From a checkpoint of a small mixture-of-experts model trained on Wikipedia: 20 layers, a variant of Adam for the experts.
Below are experts of layer 13 (counted from 0) of a mixture-of-experts language model. Rows are named router (the router's row for the expert), gate (a neuron's input weights, with its number), up (a neuron's input weights, with its number), down (a neuron's output weights, with its number) and show model dimensions 400-479. Each number is 128 + 24 x the weight over its row's rms, rounded and kept within 0 to 255. Numbers have three digits each.
Before each expert's rows: "raises" lists some tokens whose logits its average output raises strongly, later layers aside; "comes after" lists some tokens at least twice as common just before its tokens as in all text. This comes from a sample of Wikipedia text that the model never trained on. Tokens count by the router's weight.

# expert 45
raises: " \"", " G", " P", " The", " J", " F"
comes after: "\n", " |\n", ")\n", ".\n", ";\n", ".\n\n"
router:139131153099175165119151139128129148140162159099137084160111128147127100158101098116173133102140125161104110088137156139161191093156120143124099110143109091138152080136088121113157161128118125074163170111128152122123131117126094126115155149
gate0:127098125118102173118117151148112146118115162142124101108128144164119113102120124102123121128124076093115116155153079151134146093091149074117131109143121172126174100124140156146110089080160127167127152128078126099093145121118135119153141130
up0:118100096141158188113142144093097134162117122145138112065153167145141127077106093133122134103159120120133152099143121110124149097105126073133138118143087176159134111105088160154106106109155132198120195143094160113118152148137130088142136102
down0:124134114121126147123063111127139099127167139129104083136142121142081171146154119139115127123177151151144092114104140138138162145122115146127138128135114121125151113106107160171109196148115114113128134094160129126136124141162133174076114116
gate1:173130147099150069083154118118174137116137139122149108133153101141110135131134089144100106123114118119173121087120161144152174159098130088143138170167114177063140131128103152121155127096155122137159104111146137137111115080120106143148062114
up1:099107116105092165162157171129093109171111084105117100096105148126076160108159119155108149157130112178138127121127098105104103127145112122114167125139137106154138099080168140120102107169121109150140115144121093123102091139112128125134150111
down1:116125114115120102116124143107142132083101158124177164132138107078166146102125103099119129148139099110108128113148139113186121151105153102153136102119108098105181088105113193135129085125138142073149123077127112109090119135118143120119116147
gate2:109148067097140160125124103112122148132102144163090193166089156135107135152091105089125129126146113109170136131111140107131083118156128126167079098118079129103098141137105142132163144110097141108131147096091137143128156099121095135140107145
up2:166095106119129094134130135114136114143158113105124116106203121145093131091169113096108141141119163131100167142159150138070145097128145145123152157122116111117166159155166112108165135148123156112105162097179088118090131139156152078136140148
down2:128136139133110176093089116155099129118094123112140072111160116116126114113135096114127153113123180166131138131101130129196131110109095089126125145096117126115114125100129148127102151110138142111182145168165127139176097152123152147130117103
gate3:122107134107162133148099090149104117126100138167179146105131101185143118135126093167140135089126157126132153084090102146163147102132090101143120140107113126159089152139114138132146138205114131142121119097116121109111151120116104103134129128
up3:127094113151156118152116123118131156133138088125143164141127087157145139141116096131107140101170134119150149105117112141145111172121137119135122114116142111110079167092114123137143133205106111111109160120133116100092142124110113124164136142
down3:164110133121155138172118113104084139109136101103177121153093130132117131104116150121119176137120161132138140152170089126091074105154120088119122128109152099100185090154133122127143165100126193111101148114123131105102120096118160134157139121

# expert 43
raises: " and", " the", " (", " a", ",", " in"
comes after: " the", " of", " a", " and", " in", " for"
router:142167118100137156124164142133150145120187163116107086152100175150105107133113097123113141095132120151117132115122113135148129095158119134084095181164119061154133096156110101090120149133103120107134136075168131117159132092118130114135095116
gate0:116102118129102124107143109126119157131150136139161127183118116142168187142127157164123152093155117150126112076132127169131100120172146168145089144178163128137114146064102103142127133084099092157150154117102109117126129100109176155129109146
up0:128095108122121128115125125136148156092149113109131105173142150153151176111125119144118153113139121115118098111137144158099119129160132104119087126153108107142148156090082152119098127118112123157149103144107118134190098149119150150142113157
down0:120113160092125116146133112119146109154079133110112062154129135119127158170137125158162146103151138124127088118142167125135086102075124109121092096140149156153099118123134145153154165093141105163105094035088162103107132126155106132141100120
gate1:166114124133100104139100087120122120096119059149094134139118148107110136129104126135108146152128138122124133146119146091108165120083104096116127182064108090174116140101136101099125127116131098118116149128168114115104125074142117097138141126
up1:127109128130120136089097115128127110096123105073136107160102142121124122121142147102163114169151127131120163164091130137134157105130120116125153124119135160164152157131147098161089104107148139095126161131144144157105074144143102122113088157
down1:133156136161123107123137121139117123133120148134129126111106171133141121146115113118131150123108121132117152115147142117117115111176132199160139117118139095124122141107149170117111172078159166115146166134110101154141170113071125139120162132
gate2:099100106122137169125081103092109162143141166113124121110097136110103144147115129147146154133145157174138119118126110127101091141157129125120136117163145149153126126111164077112138111143136137157136124136098139148078130151093163106166128172
up2:125133166162113110149161120155108120115130120130130149132125087067144123171092139143152130144127137112112154150080099131105118158124130109131138124127108108124135063168099142073169155134137116119126106139131139109135121115119147165146154126
down2:164166163156111169121119113132155113119099165158106150150107139114118117115073101146096153119121117110149112105137132135102122134158139168108155112118127119177096142142138135158129167122124160140163147117129169153084119099137162107137109136
gate3:106133163101116133144128167131152130116110114117120118116100149124128143146160122103159061102131124116110158142153139167071172144161122121158183135112139093171116087104137156125162096130132150121112148147152119131099104122101085149165166156
up3:120122077136129108135128124118131095118142101123190117142126109133126130143124145123097145143145136128141131134123119125100121112106134157156116104122089123171116125154095138092113139122127104169093103170115124126161175143167163123153086117
down3:130141112121133106071152101126112121155157152136115093138110101166121133123136109125116132147130173088128116142140157154128104075084127122127127178121128122115147104119162172130131103149118118140118120089123116138167132152173148121153106121

# expert 16
raises: ",", ".", ".\n\n", " (", " and", " –"
comes after: " in", ",", " of", " the", " South", " United"
router:152170117104159131084161102132128192123156171129146084146101120161124118140121093145131104125084099173097134113136118109104128132125095165129075146110112132120124123118065113110121117112103132114145120091157143127144123098135133109101109140
gate0:093141159134127146127149159156081153117114140152152129142099109078151118149164118106129141127103120118110138104123092105104113145110104146102134105115124133188134123130092119153145077096142115105112127137073172087103152117111130116163117195
up0:134158138098138134111096125129148153147130158121141085115102109136140111113093115121134148101138166087117126066085115125128148137151124154129114133146137109159173116143104109114090144120135140165115154130107130140135076148109123127086127154
down0:129133103114135141147141126131081122157068168095088142127082114128133196116103149148104129154162149141175109146138151097138113087114154130137138113102129151134123128116101121122175140135079155129140125169097109121113136102114147181110119139
gate1:145120073092148099132094100105104162145132157124156115119140107118127121141154141137116139101135147143124089112110062143123114085117126100161092121114134090097136136081124126133135143132164113117080115114089107177155143069131140158079107116
up1:101135137106114157163129125129123128139142142146124155108151142105156089161131193122155147127117163144151154148128063147172123114148154141121061100129124123089100152163116122113105153104090124084125142119079143138089141101122151159124141101
down1:101156105110150137148166139138147129123132117131167166095127158126184067132158162184187100143105115144148140131112126090118153118112137167124154136123136098150110132137138148156094115108102110119107118132159121120100138148093137144136129146
gate2:120106092116124133108126155109116110159123126103108133121149115120124141190088152139122108135153150140149135141105145111133124115114179108115121142093085144124127077135167092088105128132096111144144184133112115115128133150150087086121157118
up2:150116164137143134127122147142127154158129145090152096124139156113140146138112091120129142145097114146125141095161138116154153092140075102155163128141157114126119128166105141134149128119109083092119128120148132111120156176103150124146167159
down2:148149159171166122098094139129116145150173091088103126119119163128161097135120139074104085116131083112114111108090113135110130120110096130156099114143141134140120123152129119122152122143137072157107145134124121146132146132164102146133133175
gate3:135118142095123143101079177138120115111158104108123145143077097088137124121121116142141137121139157176140115150102113112099129117153144137137122152136127165154122118152095084184118135095094106144150143133141152162050149159109132138135124129
up3:143132158141139120157160114141153133126121147132145088190140137155129112105161155156090148146104127091138138122153134167159108143087129122097109081112145090119076128088152133118158158114155156142149126139070124118196097079143130153160145110
down3:115126142133167155111165062117132111116116118131115122148155131126106080141114107128136098127060116139122163098179104118101126129139105131120140150174161105125108151097115114116120170094132166135119176080098137139125126117135116094156109099

# expert 39
raises: " p", " f", " m", " post", " s", " st"
comes after: " ", " of", " number", " (", " for", " $"
router:157172151122149126125183168154122120143134193150118106120096130140138069130089141137145091114109107180111143131112139102134163069142141125137106142140122102139145105128130117108148140118107099086145114130138131166118133081151103110134089130
gate0:120143116138124119124095104110139097113140151136139139111134102134174129093122116120120105133148148125134110127127138083101149132134113132141151118161141147148103181133127154143118138136081131147114164151098095138137094121123093124095093146
up0:123112142104127139138124115162123083105145171185119130114147129120150077120127145141118137130175129101134076164088117080105132154167134090122132118098101165086087133130159128111093119149107107149094109167135150104103111145145127121108112136
down0:125104160143092164130151123141126129115117126122115119108110161089163118120152108152123128092115137120129133108137143133081104156113136077121175146132155135103142136091109164110090114135112093104126138125120142083144147088164111121089127118
gate1:139152138128138105105089121138102104158151173142098099121121143129109132103144121166135112118111122178117144126075138119136117119128149110145133086150133151141179087089109078166130113124122111111103131155081109133124084088085173149123128165
up1:113127188153142141100102109143118159122134114084132157100145139142115101124111109163132109111083154150141126131145155155075127111143140150131140079128121149114136153129122130163167121158109108085137158146149133110104094156104160155136169077
down1:104121103117111127112151138132138110100162141135137126167147111132155141128143123118140135191149169102101128158101102108117123120121124106179107138142115145115101158141106128156150085119121106088134179141146136143131137104146160129125075143
gate2:156088146123103106149066131131143093137166099147132128128123121160128139159139166118073150100101151102112131132105152130118109138117163116096159160105097126153116187114140091143125153173167099124150136126177137108102089131151151121167140142
up2:110103127128155149099162138134166134131135115136104123140128121139102109148119098123111129145116136108095093165136159124160120112114133119147104065151112151125087119133138121137123146129064172168178145134068169178149134149102088100076147098
down2:147129127106087123166105127131117086089120159095114098115117180096119101132125159155155103148122096125122149111145143168160130114114102110156146118157123068114120117129113144130102142130133115120145129052141143096108117125131189093138082155
gate3:096171161146104140150106159122100125154138146150124115087138104141141151083115170130139142161152169124167158152127109111139158152095132175092147118127159157107151103140090147119154138081135120133146146125107111084114137093108145184112111141
up3:114189165086127146140096113137117124118156148177144136139107138124116132152119115093136103094114152117096124124149117132103152114139123191124111167111133094166144135134106163143115108140146106107142141132169146139109157091103136195116097135
down3:105120107140106141167133126163132148137159135124183168134158152116160098096121139159146101137128132135143136160172152142104135154109107153094122152166119185145132121135111105134129115172149130107140137136145157163105159105084152171160113156

# expert 22
raises: ",", ".", ".\n\n", " t", " to", " ("
comes after: " the", " a", " first", "'s", " his", " The"
router:160155142107131127150129117174136132132164167130140075181117121173132142171111101154135104142102097131084147083089148149171136131118102127101087151170111096112154108137085122117126163147130098121144157065141137139139165142135118096138131144
gate0:115094128143139137136062126106127090137077139133118132124149138139159148109096112119141096151132137134153113114103065101143087112130120141106121159165138103117167184097136126115100100101168102093158138123132128140167132118128123140095104144
up0:128131115107127077144143091128215105109150133144183121133140099077125160094126134148086163139125156086108130146133129142092141125137158103168155153083144127139083103159125149146140169069108171140157137127104148105105126176113167090142062130
down0:119146116124124099112080105162125121087130097130096115121118163113102147121153118097139077098167126103128109116168125168149101123138152138128149150150177127120145124161120118145120119137102131083125130140149126157128138118150133118100084146
gate1:138081128129156144117101130119123122112134180154101116165167081141163173141093134153128107127125150142133108103116131149164156164114153091129107120091149179083114168154139123149175132132122100152179132076113115112118114163120108094109104171
up1:142130186159148140104126159151111133138166138102080067096167158128095167121169141083112139124131154146140091119099154115133147146151178090109130131064129129133129099115136154100152121120130116154083148159117126159105103164102137138100106110
down1:132110127126105128090109151148110131133152107124116111131127131093138152144102134143130103103127106085174108157121155136100131087143130155096122141160121107104130129133088112128147163140150145141133136157137161183134119113148138122120121131
gate2:128074133123108118132107108141145104151152117126115111167142098121099172102122164118156146112140110150125155120098127166119112170110156113137137109120124121132151115051162150117115151117128134130146125115126109093169084124176134166102113163
up2:177171115128127111152146138183097161151136078142084092116136166106136136138142124132146138094112128148129099122183095114151117139132101178126094114118118096145140116144085104136180121092117112115149086131142141169119145111130103158150170092
down2:153114096131113173071088125101109156117145118129119161146111147137109119123099170101150111148127119141167153128150069142192120128121132106113149105135158125166151117117094104133097152152115127123170140135102165159157124167117117118143156145
gate3:075150076096110131131115166124101128158188095120152130123129139091107129157138119152124162123175121131124164115099145101100103121134125137142139111103114103132103130166152141104174144139098101101113106088154082123147132127172172123129168110
up3:151128142138156156116115166122118125118115111170104140138119135085128104150087153096140111120107182138120121111170159158129090138158143167152141075091119094141122136153161153115164138152072134132132127138131179122142133107150121152112153071
down3:095136155155116120120091140151136115116122150140156081136171122106141125109121158156124152138142159100103099126112119109119116143121088104136181100090122148145106099097184103124113109107116106135137114092100100137112143137096151129104170145

# expert 41
raises: "o", "os", ",", "un"
comes after: " a", " the", " and", "-", " an", " was"
router:178108081066131113140157145134111126139130156149107069196097133175138108168090090133146103107116112153115106139103160099136134113131127124103144150162087076118144142143121096121125146133115078124113151086157108144155106110147154082132118153
gate0:110179133098148104144129101100114160164136149143164088170146180152137153140135096174177116131159110114122153116152135103134198132164140116157130109162128120142130126174099103118112135152142193149136118140139117113120081126126190134133143131
up0:101160146116142132167141107088098109130121110133143114105110158116170138107130092133177148130132122110137127147117152126131156138115118101144160142133160100163110148115108114125108100145148166122145152155094144065150086136151145128131164105
down0:155118063159134116128139107116134176122076153110111106165195156097146125111118135149156123081108122114159146122184133140168136140135111090131155144112104141143142125147107165117120135139146153163169127163132171092155099136128130133122124084
gate1:114091138122084148149135113124139110153110154112128119127136131143107187123181154139141123108182173129118080105170102113168156159146130118126127139126143128116134125121140085140120111145169099142155122140108125108102140101140128132126125076
up1:128147174113134108130106156111132135111144100124123128162147085141141125096150117144152066117150138121135149111110124131116129156121121071175153110089189150068116094097147106114130131115152133102136173125129148136108096165126119095123124136
down1:154122134108128145149126128137113151156102129156123101175107088116147115173098096107155124172148152135100125138129116111092132111120138122127133087130135120130142110137089131140112122141126123135106125137160109111151145203138104111142149127
gate2:111110115091135135116115130131104061109143135119101172133085068129128156122133119161107154139137095135146133150102124116115123113128132146137132123125130133148154133088162112151131124157108146160119124136111123107138130142153111110179174180
up2:105141120128188120138115137150115140117109093107125162105149146100108175146101138152104100107096170104113121152090140143124069140155109112140119134083114131146157145108154117110161140104135088144139131104154160122158125169124111144172137132
down2:122142127151158110129171126120118105116114117096110113164110153149081115130114148128104160080100124118138165144091099130127126068130116133125118120124142115101115141168132151142090135115123143175146122080087169085138074084114103079105086105
gate3:118140121102101137090152126121089154134129089120117122111150112151112124121139140175113140138091154117126140148124056138141118136139094165115164082107095121109112129103077074106096148089129100104121114123090133108102112094126136129135143098
up3:107155104117128169087137138126103148127129130150100144121082112137110164159172096164134127107127139142153135081108133145172118072150111097108153129112118106110114126101109084136156153085143149106107128104123133114141114133131118122113121133
down3:149108135145159125112145124143106163147145082171164102096121175133122106096081163140139142119127132144162111139146170122116156111166142132116144182129171158101099121124098128098124103105085136157142140145111150100155142112144092162122136104

# expert 27
raises: "ose", "st", "oss", "ink", "ist", "ik"
comes after: " R", " M", " P", " B", " C", "R"
router:154171144111151126126155121157147124160147144127136124164114134137137109123108122115150121108101102126138093142156143154175172099155101158116103130120117131116180128143118102111127143145078122122161181096129153150143124094119125112114150086
gate0:138131126097173152100166127145130107093092094146108115139133133127139102137187157149086137092127113119153106161144127123103125145120169089159118189121089140143096143146110097125085164142089065100140120131133161141158092148080118107153111124
up0:121151120133158111098122150145156111095135127162079116136145151126128121137088112118124131132127140120129140113133136122099158119096140122085123113115145128129163108119133138131109114154125130144140180137141109111128142099145115094101113144
down0:126143149135108134082130157138111088141136117184132098153128090076134160122103101087148108131119167117118131117139164138104116145132198126175113135122101113121093128134100096095148157106139119145120172076129115116148117097111152100093142066
gate1:140145163139142116134140128136144153136129099097151110129078095114106139145149158145086125113119152132176155144140158152108152154120142135193146121103121105145147128126159113148102151133137140143189110105103158137129081121128125106173139093
up1:143149119104157139142088089128136126158149117160144122140155185134125108111143119116146143158141142119104137102134076078153137069138129169134144165167138138123096174165101114115111107203149139107133143128142147149088170164172131137159126165
down1:165150140168100118126131137112163110141128144101148102183132108132095107159116106174095121081135158139126131149130138136124144133157140145122131124098135139110169122133133153111170146114128110086145085109138134089118137136102182162110104150
gate2:090112104164195111119091073089143111123124105134127108098128165166116087101158149151151156106137141117155146113164091109154140132192146120142101145126126138167148149125117093088129138170151107144115155111181135122090142118137107136178068126
up2:133123126119128138097139164080129120135094102141091126133123154081134143162154177124107119145137071140151123099165120135104129105121129138168124138107146128136122148160150170107107157147121144141127127133175144130124109128121164141114121096
down2:098156112128103123162115113129124172092127116149146153123122104154114089160159133107132141142137138095106180122155089099139130121145176154137105108128112112115116108158127151137118125162147106100136114129142154142121139134109124144155043165
gate3:139138180147097140082104154099122112107156141139163104109153082111133121154132143095119115091130124073173144115132153149115121160098126122132165099157124107164109144115145104140158172151100124123135111109131148137107136105131191190131168105
up3:157148143147130101162132119201134096155098087158120109120147108087120180107119108124092116102161130175114110118134135096075146126130089095172108171108124156159153090153127156114136091129156084162121141101145068097148118135099136131198071169
down3:157116124124130129154123144144128135116130178097146171147083134149135132036092150173125112116144116103131127166106099101140111085104142104108123126145116150111129132130111130138140145102126126151082115114134095140171131109111113134102111142

# expert 9
raises: " in", ",", " for"
comes after: " the", " The", "-", " a", " P", " N"
router:147197133052122120131156126131099140130156121121065073138156134160153148143111113127151070122119090136107145126119146097197139123155134132125101157136132131095128132174148118108140133098109092069155130074135109139166114127166112129144121144
gate0:135162108134129151124126136119169111138158091103146088121141158110097142145124128126116187144151124139131093102123153095133155135094135151109121153196099146127155110173118151146132135106097155150146161109129128136116129132123158154107119136
up0:157136137102129106162090105150101156119077162152102147126142114115120099133129123104097114106141136128132147103132105185078138077135148140130165110110173078117068105090109099115080152122119108135140102126126123123119132095138126064111085125
down0:174151109159120150097108174102121117115107144153152141099164143156127172168110120190149127133139068145086115108170103059156154131082078092127146114168126152114122134121110104107098105147100125113112088100143181129132153127105146122154155102
gate1:105105146105095156087184076162108145141122150145147112160116086110119107111175106145112123065157142092111155080134108130128108135105142125146111149109140147099087103122104137161137142141147144112126129111155146112114169121111133150132149113
up1:099100169106124123098164123106118113163096157115097079101144108155104128162164085094126164135159096120114113132148103112133114104123129163158122145157142141148126140108102149131134113104129148121150137158097142094157169145135102129111124144
down1:106139136105121138120156132139082143135126183130096156127118125102153119093133114121082136133101131150152111124162124135107129114134137148084118142163144112100163161127137124140122077090141138134121159107146155154134081154109113137161106145
gate2:129155090076099145089095108095122112087106168121113146109137102141162138149092150141119131164140107135145100113102106108109155120161163125087092135126146121124107096138141114108061136108113087136112114144134140139120123114099119121137120144
up2:113125111115113107116141145124119159148125157097115100093160179117137120139134115135114149108161141136143163131116155127158133102129193164136188170130128097126095117143151120146145124155114156137141104077129112125137101172142117120129143108
down2:136168121143130130148133147133097090164183139150130141135144122135136109181153138141119111148131104137118101111157111094184159150087121146095096083179125163154116104103071113121184116130121152132138120146127157103135116108151148144111106117
gate3:127107102154113154129139138134132124114117154119138092114122150135109127147137117132159115106128122126146150135136127126110131129088149125108116154103143083148126122150133094147117115159089115072135095122119132112174112123118140139114100167
up3:107141126078118107123149124149113135081132124144093133132109130116152129104070149106151096073094118145122141148126130125147149143083127108160123125198139079142127118178139102112087129073125103085115149141146180179170124139151089076092091109
down3:155108154178123119116147078143098138136127160170152115102155128121137165107162069134121132144150145121078078118140139157113128173144147123163119121086129160096133126129099130131158128122166100132136097105079150098124131127112159151151125131

# expert 38
raises: " |", " d", " or", " Other", "),", ")"
comes after: "201", "200", "202", "199", "198", "197"
router:155168172123158166098119108132145186158174161123147091145115126147146111141122115150138129122109102152088130093140128119159150099125137122137093152118140106128154111123117088135142134148116106105158144112154133133148124134158134119121135116
gate0:148117120087159126088114112120101113151120129113097116156109158167145146117104122156138130149157134122120139142151139129139164167121122087115133150114115087151140142124115157136127112141154113154119152131169166116130078135111140114123153104
up0:068133122146117141168127160194149104109145161120129139123157178110140125131164142101132141138127173091138093114126149159146143098170141139129122100159119121164106151169111111125135147146103091107172079095128101152104198129132119101162116161
down0:140157172125166122165098131105098159108138109063087173088107138135121120145089133106132130109081187097117084097135151129136146138127124141101110100121119156132098159119157106130103125155105130091137145188124135148144117147142140169133106101
gate1:107098154137119132072128117131118172093117131119136101114123095133135141145149109087134124112163093159107174110102136117125172153105108130168117099128149136120154141135123099130096101106114160136128147093123137120101143154097148119152109137
up1:116100078098082132180101135131085156115147148158152127104133091106137147118131124182147124141118101130097192146152108110136117151176154158128113183146165091169139111114109128165145125118157130142118147108147074144135159161133127126140111109
down1:130151110148146121125121096117122118116104149107173142112147131133093115125134136157097109134134146037125095138119109184124072128088136124086132119155115142152134103076096117123103112135138116116141087075116129125137136132153142110173106059
gate2:159164166083140158132125134132098101133127117162096162152120151112134126102134194105125104091142154077155126135137160170185107124135126127140121092107148097117102096146167113128138128133134151124122082150140125114159154121175130156109096108
up2:105101093155108098124147105182142136131126111146135156128103107110154131153111144074110149142110095124173112153107118129142112062162140156087112110122101159128140147160119113107150129149133157105118114119148129157092127125098139128107101176
down2:093084140168161095128110144147148138100109129124132110081157158133111115184133155081129130171137114095141116129124130109128154110135115117124124184143118108147105170148131156130101111132091090132120147060124110143093127071129115113099134100
gate3:159145155108115166164123099129118117136152125167125094155137082109182133129149176147146133142150118098114196118102079106141127135129135138142126115155144147113121108140170119159084155167116159091128122097117130154117149101099136161148124106
up3:142152127119154141135125046145162119140143095161147122128091058131132125145152115122138154145129117112139157104153079111087124162117132119158114143111122101134141135146130155133122112181111111137150130142143115113123114087123122157155142085
down3:178108161099144153137142154113120148134147145147153115096142135146147110108131170133149106146133131128125120099097147140119120143136174144133132091136123134121117157125117127103137098121152142107157131071059130141131142160171136120086097102

# expert 12
raises: " such", " all", " and", " se"
comes after: " the", " was", " as", " a", " is", " United"
router:158163106113121144125119138158139135169160159139116092128121125143100141165139095110132134131119073134114130094110137094164139115096111141114140202139079083156162119177125110108121148150145092135137148099159130124156092110145135107148127154
gate0:125138142099142124130130104152143145089126137118125141164103124155115175172104166146130132095144116092081140136101098156088134141147159093102112143116165149105094144143154112143147124081094099121131137113181153155120163132139145124139120107
up0:140096159155099133123124116110112172136083118114134088114154133111128058121155147091104084136107149120146119115174126138130151096140118163148135107109103104134125125124129102087131145117117131106109165138108157092131118114145064159118124137
down0:146096117101128133121162128118180078122165118111131102167130139082141128165129127108144145107101117138116166103111115129118174112149081100104103136096125160104149135125121149129077145124149103091108127138162101089140128099119159112135105127
gate1:155168158108126143164113159114124082114098143127125116161133176142079096158122112097154102153124104108100102065134111119159104146150140157148127154162103126101116111185119132108184136099100144115090126101135116159073096138133144136115151140
up1:159164117142121128159123109103095098085090105128157112139122118137105108130109109113147134144130120095142112115064144118132123146158163126166171133156108131108076123174142147113162131077141165133102094097128065076101149137106149112145115110
down1:125106163123161141125169098137134151143077106138110145113110133150135165094120135155110137116111128106167112137147149127135140132128158143133145117162122094095102118077142091139120121089166130126093088168111123113117104112117141160153171115
gate2:142100112114116126132113119159121123098148159164146126124131127147135158118138096156124121154088138153137175133132164080120133123138099123151118140152134139128174079128127100118139095134168149130125129136118127099193121092124111136127140116
up2:094123108121128135115147176145146133124132123113101137111167106133137132094123136134090125142156165115174083167130114145138137151100159170103115103167081181148096122094123108183164115137099114120166103140135120163108137140090087106130146147
down2:133147105123114130148114140153146125136142111114134142164125124108138173109123120132162141144128137121110107127094147099151108137130136111116121159089101179117113112135118179140103112127086061119070181140181130131150136140145103154125077117
gate3:112147137123138101139149181114127110102130142112163118116087173141131128141140132164089134145133126150104145113172128121117131145092135146114059174121119121100141107099117164092162169130133124148105105143091139159124135050144128155111137134
up3:158127132094141120083113098121130120141091134135131096149146080144143113142111128089163141112107129125193125159153129113147146150100119152118153094130149119163109105142147134158117134118128183116149142121146123125144110161143131108097122136
down3:152141117082076134087142115147139140122159088117102170153146091110114091120110121144162151120100098166099107148129130116086130124137136106163095146096109091171110119170129144110080144164149136157156142106213124137153144092128100107127109127